config.yaml
num_hidden_layers: 14
n_experts: 64
hidden_act: "swiglu"
routed_scale: 2.5
balance_bias: true
vocab_size: 32000
norm: "rmsnorm"
beta1: 0.95
max_grad_norm: 1.0
train_tokens: 651400000
dataset: "wikipedia_en"
Below are experts of layer 7 (counted from 0) of a mixture-of-experts language model. Rows are named router (the router's row for the expert), gate (a neuron's input weights, with its number), up (a neuron's input weights, with its number), down (a neuron's output weights, with its number) and show model dimensions 256-511. Each number is 200 + 30 x the weight over its row's rms, rounded and kept within 0 to 999.
Before each expert's rows: a language model's description of what the expert responds to; "comes after" lists some tokens at least twice as common just before its tokens as in all text. This comes from a sample of Wikipedia text that the model never trained on. Tokens count by the router's weight.

# expert 45
Pipes and numbers inside statistics tables, such as 0, 0–0, percentages like .7%, plus colons in infobox fields.
comes after: " |", " 0", " ", ";", " —", " 1"
router,188,173,181,257,280,265,234,155,176,257,168,235,170,220,220,211,175,180,193,186,210,206,235,224,181,252,203,248,184,157,186,201,163,248,214,188,232,200,171,187,162,182,227,203,194,157,193,204,206,158,153,181,156,202,176,197,164,164,218,194,173,192,162,194,251,167,264,170,214,211,256,242,205,215,206,236,168,188,162,199,238,238,187,189,212,215,185,211,190,266,201,193,215,179,189,229,193,233,216,230,156,201,130,141,149,173,172,195,219,171,185,198,223,173,178,189,239,207,204,215,144,189,158,258,244,253,145,195,195,169,218,161,186,168,206,191,209,183,183,162,184,261,175,237,174,238,245,198,198,189,134,163,166,142,186,186,141,199,185,115,236,180,231,194,168,152,166,156,229,231,194,146,189,184,216,237,188,181,223,129,175,195,198,183,208,220,241,175,206,172,176,254,210,200,181,201,209,207,232,204,243,169,193,247,188,216,219,183,226,184,142,218,221,182,205,198,146,224,163,185,190,178,239,158,212,185,242,235,215,198,206,158,194,217,252,154,194,227,226,124,190,217,178,205,191,167,170,189,292,165,217,211,199,160,215,235
gate0,178,178,205,165,221,160,211,155,160,188,234,203,227,197,176,222,120,211,144,174,210,216,169,196,195,204,159,214,143,228,182,191,201,202,203,246,190,173,174,210,290,239,250,140,205,211,233,178,268,214,167,230,207,166,229,216,134,180,168,180,219,259,297,215,214,215,205,151,142,209,222,200,160,214,200,228,178,187,230,201,223,230,216,203,202,143,193,217,171,223,220,198,192,244,217,190,192,182,176,238,217,213,181,204,120,244,187,226,127,226,196,192,176,200,175,225,220,272,231,208,179,213,187,192,156,148,205,161,210,163,163,200,196,227,168,216,216,184,232,255,200,163,149,221,225,152,190,215,164,210,214,186,189,226,220,205,223,221,214,165,165,233,201,215,213,111,138,236,151,213,212,213,217,184,182,220,236,207,247,184,204,206,206,235,180,146,168,212,207,190,193,163,181,205,220,194,218,174,211,219,200,235,207,220,208,189,220,156,154,203,209,164,230,223,155,221,200,193,217,148,207,182,188,231,219,215,206,252,208,205,199,199,186,177,261,196,208,151,115,218,231,207,165,226,204,213,190,217,190,176,182,219,198,248,165,191
up0,236,186,152,211,216,210,145,190,250,197,218,179,191,220,158,168,201,131,168,184,170,139,214,169,193,221,195,222,218,221,186,210,185,185,185,173,181,257,230,195,229,144,178,204,220,184,207,210,169,233,198,237,199,212,187,160,190,206,107,214,192,204,175,242,175,252,183,216,163,270,202,146,208,236,206,229,190,160,197,249,220,202,204,216,180,213,233,146,226,230,183,152,176,247,185,150,159,232,225,190,206,205,206,279,229,234,227,180,181,227,256,174,190,211,233,257,204,187,191,199,232,126,202,225,204,182,206,141,215,164,205,182,208,190,253,190,173,183,178,159,192,196,167,197,202,153,200,198,246,213,223,228,184,214,236,206,189,202,182,162,226,199,181,152,197,201,174,189,160,167,205,164,218,189,153,236,216,161,210,219,194,252,211,232,190,133,215,191,178,166,221,189,216,269,253,212,300,234,181,212,200,223,243,168,223,214,288,189,182,209,206,180,212,205,188,222,220,265,195,169,215,211,169,211,254,202,275,219,240,189,171,216,220,176,244,154,145,208,179,190,168,238,198,186,222,234,177,226,156,225,148,185,176,208,152,175
down0,190,220,225,184,196,194,195,101,237,147,242,208,161,219,254,294,249,178,154,183,163,231,230,261,216,216,198,225,146,180,178,219,203,227,222,217,218,238,221,134,213,200,255,161,184,139,195,181,237,167,223,213,242,151,189,175,142,207,182,155,226,206,186,177,245,222,194,204,209,153,234,185,126,183,165,199,231,176,197,184,205,237,149,218,184,183,193,222,197,175,224,243,195,198,210,166,181,257,177,192,227,215,224,198,176,236,260,222,184,277,195,213,207,216,195,231,214,123,244,217,165,208,203,197,230,211,179,204,183,212,237,208,211,179,153,199,213,185,212,186,238,164,147,221,217,230,145,182,175,182,142,243,208,155,185,267,208,190,157,160,193,205,233,217,191,157,250,234,229,171,204,182,181,157,239,205,225,183,241,212,211,233,207,197,176,194,213,219,156,163,179,180,202,161,188,184,148,182,225,236,172,177,226,243,215,204,192,210,233,163,201,164,197,162,174,145,203,222,222,173,162,218,220,187,153,194,170,208,203,177,211,248,214,138,209,219,191,186,220,195,214,156,213,196,274,216,177,225,270,172,211,170,215,244,188,200

# expert 27
Past-tense and main verbs after subjects or auxiliaries in biographical prose, such as had, played, wrote, received, voted, joined.
comes after: " to", " he", " and", " was", " who", " also"
router,180,251,238,218,194,170,211,211,164,211,171,184,150,220,226,222,165,225,233,183,224,248,199,236,264,158,185,223,144,238,130,251,177,212,226,195,168,220,206,263,230,162,181,193,157,191,213,165,209,163,229,229,209,178,208,165,209,226,184,215,195,171,245,156,174,209,183,204,130,161,256,210,199,229,214,195,209,211,213,235,194,205,202,196,187,193,156,210,219,207,270,193,183,192,204,191,232,188,192,206,171,135,185,207,188,181,222,202,182,195,189,188,211,163,215,208,161,215,183,179,187,190,200,220,268,148,255,239,162,153,172,218,203,213,170,200,251,212,226,235,236,174,215,192,192,137,228,240,223,239,191,205,227,201,201,179,196,166,228,200,186,222,168,241,185,192,195,157,209,193,184,178,158,235,209,217,191,193,222,234,157,175,213,239,281,207,229,193,165,159,175,201,149,181,160,219,177,175,218,171,166,264,138,113,188,182,149,186,203,206,194,222,161,225,206,268,182,216,177,193,198,248,178,232,206,238,141,184,271,265,211,240,229,189,193,159,217,190,271,197,217,154,167,199,225,224,165,167,247,235,191,177,127,185,196,260
gate0,249,206,170,228,153,270,207,182,237,161,187,172,171,205,193,226,204,178,211,186,214,259,245,237,141,224,190,213,183,247,189,186,147,132,181,227,217,218,147,214,176,230,186,172,188,221,203,193,213,169,164,153,186,188,242,197,203,240,202,208,212,238,168,151,201,188,227,186,222,181,188,243,220,173,169,166,178,251,231,202,188,183,212,199,201,161,183,228,176,233,206,240,214,185,174,159,204,153,193,170,246,198,256,236,240,238,181,184,184,195,200,227,164,234,235,228,200,176,178,165,233,156,178,175,276,209,180,188,239,189,183,245,231,259,167,156,219,233,254,172,160,189,185,211,249,145,238,222,225,230,242,150,190,167,234,209,203,166,227,180,206,208,179,195,144,216,212,235,207,204,170,186,215,199,178,182,178,181,190,221,248,142,211,148,207,182,140,188,227,240,206,167,146,217,160,242,227,190,176,200,143,200,199,219,264,174,164,206,208,189,164,224,169,230,234,172,161,190,196,173,165,209,243,168,146,189,260,163,239,178,179,218,210,188,160,191,185,143,205,186,199,232,172,193,206,208,217,175,185,234,150,196,174,177,210,203
up0,172,219,236,208,183,199,164,227,214,194,284,240,286,181,192,204,235,224,170,204,215,244,209,228,156,187,224,231,250,250,197,174,239,151,153,145,128,188,219,204,199,189,199,254,208,192,164,193,179,196,177,192,193,164,179,169,195,207,234,152,180,170,209,146,222,190,172,134,219,213,210,230,202,215,128,154,203,189,195,206,235,250,184,212,152,169,214,199,236,227,118,202,218,192,196,236,174,196,167,209,184,244,243,206,217,214,173,253,242,198,138,240,177,225,220,232,168,181,199,195,227,195,180,190,165,265,167,189,261,156,223,192,205,212,198,210,212,183,204,180,177,205,186,200,188,187,213,246,244,193,200,151,145,228,184,208,223,210,171,245,179,196,154,193,217,194,200,224,220,176,233,235,195,190,202,195,177,157,185,162,162,247,191,137,158,180,243,162,192,178,189,182,222,137,179,263,257,233,208,240,166,195,166,237,243,259,253,213,217,193,223,240,220,215,210,162,189,101,171,206,170,212,178,161,200,214,215,223,237,192,164,163,220,193,227,198,141,209,187,235,184,219,252,187,227,215,223,192,216,162,192,215,199,242,256,156
down0,246,251,160,158,223,206,222,192,221,223,171,155,194,173,239,188,192,157,216,129,202,219,236,223,167,185,207,234,191,186,217,187,143,247,228,205,219,178,171,220,219,199,201,152,215,169,274,186,223,248,146,157,224,260,198,247,115,155,215,196,209,168,206,216,209,150,212,255,224,244,206,205,200,159,173,208,165,234,225,226,177,172,218,185,244,213,161,262,210,232,212,173,218,211,204,232,189,239,239,223,203,194,221,220,225,169,213,220,164,168,258,174,203,158,229,236,255,217,137,174,206,158,244,179,209,210,216,230,227,180,149,171,155,207,207,242,197,224,180,184,213,217,187,140,207,218,220,197,122,227,181,230,183,202,214,203,171,186,221,183,171,174,205,252,139,209,206,212,196,191,209,211,196,206,192,218,179,180,194,216,243,241,225,226,209,152,153,182,198,224,229,215,198,194,250,175,216,207,132,178,213,234,224,204,152,200,239,171,262,239,206,169,197,213,173,216,216,264,197,188,204,192,181,162,183,204,208,178,211,182,230,174,204,219,204,218,184,240,200,208,174,200,239,190,192,230,202,232,192,204,215,188,201,194,188,177

# expert 10
Table pipes, section-heading equals signs and infobox field values in structured Wikipedia layouts, e.g. ==Honours==, Chordata, Laps: 117.
comes after: ":", " /", " 0", " ", "Personal", " JPL"
router,226,171,161,177,212,216,223,203,179,246,193,224,154,170,227,221,223,202,200,202,224,239,183,250,283,245,181,170,196,159,245,158,174,181,218,237,195,242,191,217,201,234,210,158,161,134,206,168,224,224,203,131,171,197,180,188,211,202,146,199,174,206,222,229,169,225,213,213,226,169,216,170,147,197,185,156,226,201,173,164,245,177,163,221,204,179,241,207,204,214,185,154,181,173,217,164,180,208,161,213,192,165,216,138,221,217,238,217,214,199,213,197,187,215,211,193,230,157,265,173,211,150,232,244,234,224,204,227,285,208,153,189,205,141,180,203,234,233,229,167,191,208,191,193,178,162,210,216,193,187,214,152,191,195,196,207,215,163,233,181,215,145,240,192,272,148,157,150,201,193,224,190,166,233,173,189,204,210,207,190,174,205,220,210,197,174,187,203,253,169,189,202,266,173,264,211,228,240,172,229,201,206,223,145,214,266,211,191,217,179,233,172,217,222,166,254,178,198,241,185,114,188,154,210,208,189,246,215,129,199,198,191,200,229,206,177,179,261,205,174,182,190,234,191,219,211,198,211,151,172,195,162,184,164,199,174
gate0,168,156,183,237,226,150,170,203,225,188,166,191,223,216,247,217,202,215,186,253,194,152,193,240,195,238,145,170,231,182,214,226,114,192,199,224,205,197,138,170,206,170,227,208,214,146,223,199,249,156,233,175,205,217,178,173,217,190,175,202,239,156,188,196,185,189,204,205,176,257,181,222,227,177,193,205,147,193,175,189,175,235,238,219,204,227,179,214,179,189,207,161,219,167,206,223,181,185,181,105,228,209,190,199,188,171,206,194,177,204,177,151,208,232,234,111,224,211,184,168,240,223,202,222,206,217,159,188,244,213,205,189,188,216,244,245,177,171,227,232,221,145,174,181,239,216,227,190,212,195,188,207,179,210,213,186,177,193,204,227,181,202,217,187,216,175,186,256,201,156,255,244,159,169,186,199,196,202,213,207,192,243,158,173,196,190,168,192,165,133,217,211,202,192,218,182,145,189,216,173,185,205,236,206,223,185,174,212,195,219,145,231,137,213,155,187,184,197,175,220,226,165,199,203,273,195,252,170,230,257,204,192,246,187,162,219,187,218,190,208,168,184,174,209,180,219,249,194,210,207,200,148,162,167,177,243
up0,187,163,239,171,161,133,218,176,204,167,174,172,183,220,197,150,184,174,203,202,191,229,228,209,163,226,225,221,205,222,231,221,172,209,184,175,258,209,132,211,242,169,212,230,162,165,169,223,152,234,216,169,141,214,185,199,219,198,222,178,192,139,171,210,215,225,187,184,240,171,210,221,126,202,220,133,199,200,171,112,201,220,170,166,261,156,171,206,243,216,160,191,149,176,249,151,164,175,189,239,197,181,174,224,198,176,221,203,235,193,176,176,240,207,166,198,246,205,224,158,189,195,144,184,207,239,241,139,197,174,237,246,202,194,160,220,254,175,154,186,221,205,237,200,182,229,149,221,254,206,184,191,169,192,194,174,189,159,157,173,190,239,179,191,219,200,176,174,219,219,172,243,172,184,238,259,207,176,182,185,242,154,236,165,170,166,211,234,201,168,168,156,171,173,209,232,176,197,195,203,167,244,193,242,205,236,188,207,176,179,174,226,209,150,208,229,217,206,238,225,195,194,188,203,172,185,259,243,189,221,212,221,199,236,157,148,154,193,209,127,230,170,246,152,190,173,190,192,181,154,185,173,163,239,166,162
down0,225,167,218,185,165,217,179,217,228,240,189,201,197,209,274,220,118,209,166,184,198,184,176,186,252,190,196,222,185,227,210,185,170,179,192,198,219,189,217,170,187,198,171,147,190,179,181,158,169,254,189,207,213,196,230,158,249,235,214,226,202,215,210,164,200,205,196,236,208,140,222,183,234,194,224,191,202,142,226,219,209,280,148,238,204,227,173,286,150,168,218,214,202,246,187,199,210,171,191,191,229,177,224,157,250,187,190,242,189,215,215,195,194,199,194,197,166,154,144,195,198,173,241,192,205,217,196,244,154,187,245,179,249,159,138,193,204,225,205,252,220,218,193,163,209,166,281,245,173,196,158,204,227,189,215,164,202,150,248,198,240,223,184,262,176,193,209,199,195,174,208,226,196,223,241,230,207,273,180,182,279,245,217,230,193,228,193,220,216,192,191,202,135,237,200,219,162,157,241,164,153,214,247,205,187,171,183,219,259,214,225,226,219,173,180,195,249,235,259,153,196,216,226,239,168,190,172,215,245,215,165,203,196,163,185,197,212,155,213,218,225,188,190,246,217,223,172,125,240,216,208,199,143,239,199,194

# expert 8
Bullet dashes starting infobox lines (- Website:, - Nickname:) and capitalized title words in names like Old, Best, High, National.
comes after: "\n", " \"", "'", " Title", " The", " Type"
router,260,190,177,202,195,200,185,176,146,275,157,222,169,149,137,167,187,201,179,218,168,186,223,123,182,231,199,166,166,177,268,214,219,238,224,191,190,190,230,212,219,216,209,233,208,222,204,148,180,231,196,230,217,220,170,195,252,224,199,228,115,211,206,213,260,287,167,218,156,186,126,190,218,216,202,207,262,183,238,252,214,197,138,179,228,176,241,230,187,224,184,192,208,178,196,180,223,172,198,208,226,209,192,183,236,216,189,195,194,225,204,206,202,169,233,216,215,257,182,200,189,200,202,202,190,193,177,213,197,240,151,193,231,199,204,244,161,187,189,230,178,208,271,184,244,208,227,164,214,165,200,198,196,203,206,211,181,256,243,208,226,262,199,212,214,230,196,217,160,219,241,215,172,233,157,212,222,206,265,190,256,206,173,196,207,188,196,233,171,218,169,178,153,226,195,239,177,205,200,234,204,220,176,178,204,218,215,233,179,204,191,218,192,255,171,149,196,156,203,258,186,183,183,226,199,224,150,176,173,212,164,224,194,144,198,231,140,208,225,181,177,195,217,229,154,254,183,189,181,240,198,218,140,182,169,219
gate0,195,206,226,199,203,228,191,150,207,183,191,179,219,225,187,218,175,213,227,212,160,174,206,208,199,207,266,197,182,145,205,274,220,209,232,167,171,166,229,196,181,159,262,154,189,253,165,182,235,185,175,224,185,201,238,239,194,232,187,171,189,161,198,142,182,179,244,264,199,194,182,193,256,183,216,198,172,144,193,175,226,181,179,168,181,174,238,215,220,195,136,168,197,240,182,233,237,200,301,209,199,191,216,211,213,229,192,195,192,201,189,208,193,220,274,194,225,238,172,170,222,203,223,217,194,223,207,197,182,182,222,161,170,243,262,205,202,202,155,219,174,186,201,238,262,225,177,176,191,210,214,176,185,183,219,216,147,169,179,186,165,217,172,230,219,250,221,187,210,175,186,180,175,185,196,151,179,220,227,182,227,137,186,207,201,200,234,223,212,210,190,219,186,186,224,214,180,142,173,232,191,182,207,155,186,160,253,198,154,157,182,186,213,211,215,199,213,180,217,176,231,196,227,195,201,193,211,187,211,161,211,206,225,226,153,193,199,189,183,150,217,222,189,174,194,181,142,230,266,251,243,245,216,214,181,166
up0,208,255,208,146,212,170,180,214,187,178,180,208,224,133,220,236,156,214,217,177,221,211,239,166,174,202,206,225,214,220,224,205,245,244,141,209,215,206,170,208,183,222,185,233,235,226,164,178,206,215,242,220,250,184,268,202,192,226,190,209,215,201,224,205,235,223,194,191,222,224,237,210,182,172,217,215,223,172,180,196,170,178,209,154,181,157,151,164,243,207,189,205,206,174,171,207,206,192,253,218,237,192,202,180,209,215,221,195,190,226,219,234,235,192,231,185,175,241,248,206,206,196,269,201,138,202,205,176,191,270,180,214,239,192,162,145,209,222,184,178,213,229,153,180,197,237,186,185,197,181,165,225,177,157,139,209,199,194,244,138,218,199,210,189,262,173,169,175,179,150,210,231,192,207,190,164,186,160,229,203,214,236,160,234,184,169,141,245,151,227,191,199,188,207,168,165,238,239,177,170,206,176,219,204,239,191,181,209,218,237,172,210,178,214,203,156,190,224,190,150,233,189,127,177,198,218,188,178,227,228,191,163,181,126,175,202,168,222,134,217,220,197,164,205,174,189,172,233,234,200,186,196,199,166,182,196
down0,202,176,231,209,213,126,216,214,228,190,222,242,187,230,217,237,213,193,221,210,203,208,176,204,227,174,196,243,202,201,182,204,232,141,237,202,214,243,222,241,179,220,183,218,244,199,203,237,173,208,222,213,213,230,190,213,162,140,187,170,185,206,201,211,226,177,212,214,189,181,154,194,193,256,178,222,154,182,189,231,193,175,207,171,224,242,180,175,162,217,207,209,202,184,222,193,191,160,228,209,164,219,164,180,197,201,218,183,199,203,115,192,172,176,234,217,158,175,200,183,204,157,227,225,167,169,223,233,175,124,223,201,241,178,175,180,224,241,202,145,183,207,203,183,235,225,202,220,184,236,152,177,162,135,178,196,225,208,223,222,238,171,260,205,154,187,199,273,176,161,204,171,177,196,247,171,159,184,229,228,123,210,206,190,221,218,178,151,236,143,202,239,197,203,160,212,159,199,174,171,155,202,214,213,146,228,222,204,221,248,145,236,191,153,181,205,217,235,224,168,165,241,172,200,207,198,205,288,235,254,172,191,193,141,206,193,239,209,197,210,171,175,185,172,201,220,213,223,188,168,175,155,222,195,267,248

# expert 62
Pronouns, who and kinship nouns in biographical prose, especially who after a person's name: he, she, who, wife, father.
comes after: ",", ".", " as", " his", " He", " her"
router,219,202,213,230,178,191,247,214,143,226,220,164,226,191,180,174,208,235,182,176,182,210,206,194,240,213,265,196,184,205,192,192,198,256,290,174,186,190,221,170,237,218,138,161,190,231,190,220,200,234,184,234,241,259,170,224,152,170,193,174,275,223,253,229,185,136,201,224,211,221,197,220,165,245,222,203,237,213,223,185,187,204,229,229,198,185,213,238,201,199,184,201,169,253,171,228,199,174,243,182,187,241,204,190,214,212,132,234,201,184,145,160,242,241,184,210,204,121,158,205,153,216,197,214,225,168,207,237,211,200,211,240,212,241,208,179,176,135,163,158,226,239,172,188,194,205,148,195,228,176,177,172,228,212,222,185,203,234,223,167,188,206,230,194,229,198,223,182,195,254,217,216,209,230,193,222,219,225,205,204,213,174,123,173,234,212,222,209,164,167,181,176,187,160,178,175,206,158,187,189,213,206,231,243,195,254,186,214,224,154,229,197,202,194,244,235,205,217,223,186,150,188,231,244,195,218,177,147,199,234,182,220,223,181,198,221,194,150,179,238,205,169,189,198,230,261,163,182,200,209,167,205,211,218,175,129
gate0,200,212,198,183,210,206,199,183,173,192,212,210,191,224,214,187,230,145,181,165,245,218,190,154,161,167,270,189,197,217,194,179,195,231,199,267,206,162,173,203,240,238,230,240,179,159,193,225,208,225,133,193,213,210,187,181,137,195,219,238,289,199,212,146,198,197,179,213,162,223,243,203,216,209,134,241,204,208,195,205,156,226,260,195,197,220,147,204,195,215,199,234,200,154,166,267,208,180,205,225,177,176,133,204,204,196,160,201,195,174,225,240,178,151,204,209,194,227,144,152,215,165,237,229,221,175,231,197,210,183,212,251,231,259,179,211,248,153,179,217,213,186,238,172,206,205,181,147,221,209,227,223,245,199,226,176,233,234,221,214,225,224,255,194,163,164,183,230,147,177,140,187,181,197,211,160,189,210,230,195,208,220,204,188,131,162,239,279,169,206,207,171,190,198,206,212,263,184,199,264,224,214,196,172,169,268,211,153,231,189,160,196,193,196,199,221,288,203,215,201,223,241,173,183,234,171,170,226,251,197,216,227,176,165,219,175,202,215,146,237,216,187,200,209,187,201,170,210,195,205,193,195,246,201,150,205
up0,208,190,205,198,198,223,201,226,208,197,170,190,196,267,216,168,221,187,250,166,213,261,219,203,183,230,228,180,159,167,97,202,189,170,217,197,227,261,186,228,221,157,191,184,208,223,208,249,157,171,222,196,190,208,244,224,207,193,205,178,217,192,215,211,190,217,207,236,184,218,258,217,145,204,225,187,165,222,180,154,222,208,207,196,139,153,208,218,221,182,223,222,150,232,212,197,173,174,190,227,220,191,217,181,219,171,205,241,218,235,192,260,216,156,184,198,241,167,177,225,211,202,186,222,189,184,194,190,173,191,230,250,170,197,152,210,177,199,201,242,227,202,198,145,174,217,157,209,222,215,162,191,228,165,224,226,177,256,226,176,187,187,158,257,179,202,174,149,180,221,196,225,167,170,189,250,164,225,245,193,217,155,229,169,220,261,255,170,248,219,215,203,196,260,195,221,252,165,213,216,197,222,174,217,209,213,143,147,200,169,145,188,178,199,142,162,177,201,208,219,255,204,208,203,216,229,158,197,238,190,177,242,225,236,177,202,196,152,215,153,207,183,181,228,193,178,185,175,203,200,226,249,228,177,216,189
down0,140,227,222,247,164,183,189,208,222,184,160,174,183,215,199,199,219,208,196,220,203,195,205,220,199,235,155,196,266,212,216,182,184,190,160,182,208,214,198,155,157,144,225,180,178,194,226,207,239,189,240,188,218,189,206,222,216,245,191,161,135,214,199,195,185,195,159,203,228,205,203,224,249,204,201,216,194,188,198,198,196,198,167,187,198,211,214,136,208,188,207,163,172,179,248,194,286,167,192,226,196,159,189,167,185,213,231,172,126,198,203,235,197,163,186,237,177,227,195,191,210,235,189,192,206,215,176,194,262,192,175,173,190,181,227,208,205,189,157,212,214,220,200,229,224,208,213,199,157,206,186,178,188,177,240,202,170,185,181,236,217,198,203,156,224,166,178,173,156,217,250,231,191,206,232,190,166,160,204,149,169,193,179,236,232,204,173,217,222,173,243,195,211,167,192,225,175,187,187,180,219,155,225,192,149,87,258,187,231,243,254,189,183,180,200,177,201,200,180,230,198,147,260,225,159,206,220,232,143,218,205,158,258,203,159,216,193,285,203,205,197,202,135,172,171,185,205,216,223,176,220,164,155,203,191,210

# expert 58
Verb stems before -ed/-ing and adverbs in narrative prose, e.g. object-ed, reason-ed, moved, returned, such, further, according.
comes after: " was", " to", " is", " and", " be", " were"
router,168,178,227,229,207,209,269,221,176,187,147,192,143,155,205,192,172,147,217,151,196,203,179,225,228,203,227,202,158,217,154,193,192,176,213,134,190,183,197,194,223,203,143,210,157,237,198,183,197,199,214,175,199,203,236,184,249,221,166,135,195,209,221,182,193,208,235,195,143,163,207,218,197,204,184,168,272,216,154,235,219,202,245,199,196,188,153,168,215,239,249,183,208,111,192,134,230,214,218,247,177,199,179,248,192,193,237,146,216,249,224,201,214,190,229,231,186,226,218,191,174,179,255,190,216,163,181,244,221,213,205,192,223,190,203,233,213,200,167,190,185,184,185,176,213,149,201,213,222,178,148,177,223,174,188,234,229,185,231,174,201,228,202,219,198,256,260,184,250,188,209,194,195,227,210,187,240,217,174,233,193,194,249,183,202,195,229,172,199,156,183,182,216,222,215,222,159,193,209,200,174,236,141,200,252,197,184,140,223,157,269,243,165,214,255,233,206,162,179,114,198,232,201,230,181,185,131,241,235,194,238,206,216,213,146,172,183,174,244,196,201,200,173,165,225,187,183,169,155,212,211,190,206,198,214,223
gate0,192,220,246,162,183,219,202,197,243,196,225,249,207,187,216,169,195,116,160,142,188,223,151,159,235,245,162,191,128,196,206,189,176,188,225,146,246,171,236,187,241,265,184,247,180,270,236,216,234,251,191,212,146,222,162,184,228,215,172,225,201,172,192,201,248,167,248,194,200,196,236,182,146,145,218,188,206,204,195,241,183,213,177,225,203,161,201,167,209,238,200,239,200,182,192,192,205,206,183,202,207,192,203,213,187,248,157,199,201,220,247,185,177,221,233,233,162,202,157,172,146,201,217,132,243,220,205,213,209,192,194,166,240,210,192,194,144,213,230,263,195,176,119,211,185,163,235,217,179,182,188,162,234,220,201,209,177,223,170,248,210,200,157,198,231,241,235,247,213,198,178,157,232,175,194,175,172,182,214,189,214,84,227,170,188,220,201,204,221,192,175,249,181,193,220,214,199,166,158,241,172,250,178,206,234,210,203,187,206,189,221,173,144,209,262,210,225,207,183,157,176,195,211,236,234,212,219,182,146,242,169,222,226,213,229,242,168,198,216,141,219,181,183,126,219,249,203,173,195,174,185,203,212,188,187,183
up0,149,179,133,248,241,124,198,171,207,263,210,223,197,154,239,216,219,226,183,192,168,203,235,174,204,203,206,159,180,203,199,163,172,184,176,129,214,124,153,162,224,241,195,248,177,150,206,219,235,203,178,208,184,181,217,237,196,190,286,234,169,170,207,229,217,270,196,215,167,147,227,207,171,211,184,192,196,179,194,162,167,192,186,209,186,223,227,170,208,242,212,164,209,193,186,221,212,214,189,197,203,228,157,222,204,222,136,189,239,164,149,143,220,216,190,217,224,248,174,241,213,207,241,196,165,186,200,256,256,182,209,181,179,202,224,233,197,184,184,180,250,174,194,220,171,193,186,185,267,196,174,166,158,230,211,241,145,179,190,200,200,252,191,192,193,175,224,199,208,140,231,220,203,159,196,196,216,216,221,182,159,205,154,174,189,192,155,162,135,173,168,179,182,215,164,148,214,177,256,205,164,188,206,144,216,192,161,193,239,245,207,185,203,163,168,129,233,121,217,239,198,196,182,161,193,159,180,184,181,150,179,159,126,181,201,185,193,159,223,205,147,184,187,203,184,224,188,231,187,206,197,199,182,216,186,198
down0,208,173,213,232,229,221,172,176,207,192,230,227,176,175,145,197,185,207,227,172,195,209,181,251,197,154,200,197,199,183,201,185,179,160,195,193,194,225,233,187,218,143,183,234,159,219,237,194,192,177,207,195,166,182,211,153,193,164,162,153,197,206,205,170,183,210,272,167,227,213,211,192,161,191,218,149,183,244,137,215,190,220,192,219,189,165,183,249,163,199,166,181,192,183,228,163,128,220,225,160,242,208,219,218,198,208,172,220,216,173,168,215,222,180,178,253,110,239,185,145,184,192,199,167,200,219,202,267,180,133,198,226,207,185,229,231,172,214,166,218,192,265,196,157,209,143,218,282,149,195,220,157,184,141,198,235,205,218,214,208,172,184,188,215,190,304,194,217,217,197,201,191,189,233,180,190,160,178,197,161,165,178,187,230,242,244,233,228,146,171,221,217,186,244,203,234,203,172,205,224,250,209,198,163,249,253,244,222,183,165,231,246,228,185,229,239,210,168,169,190,196,170,209,195,174,226,210,208,211,255,207,213,238,129,168,206,174,190,187,195,151,185,198,146,183,190,177,178,173,231,183,125,228,240,230,170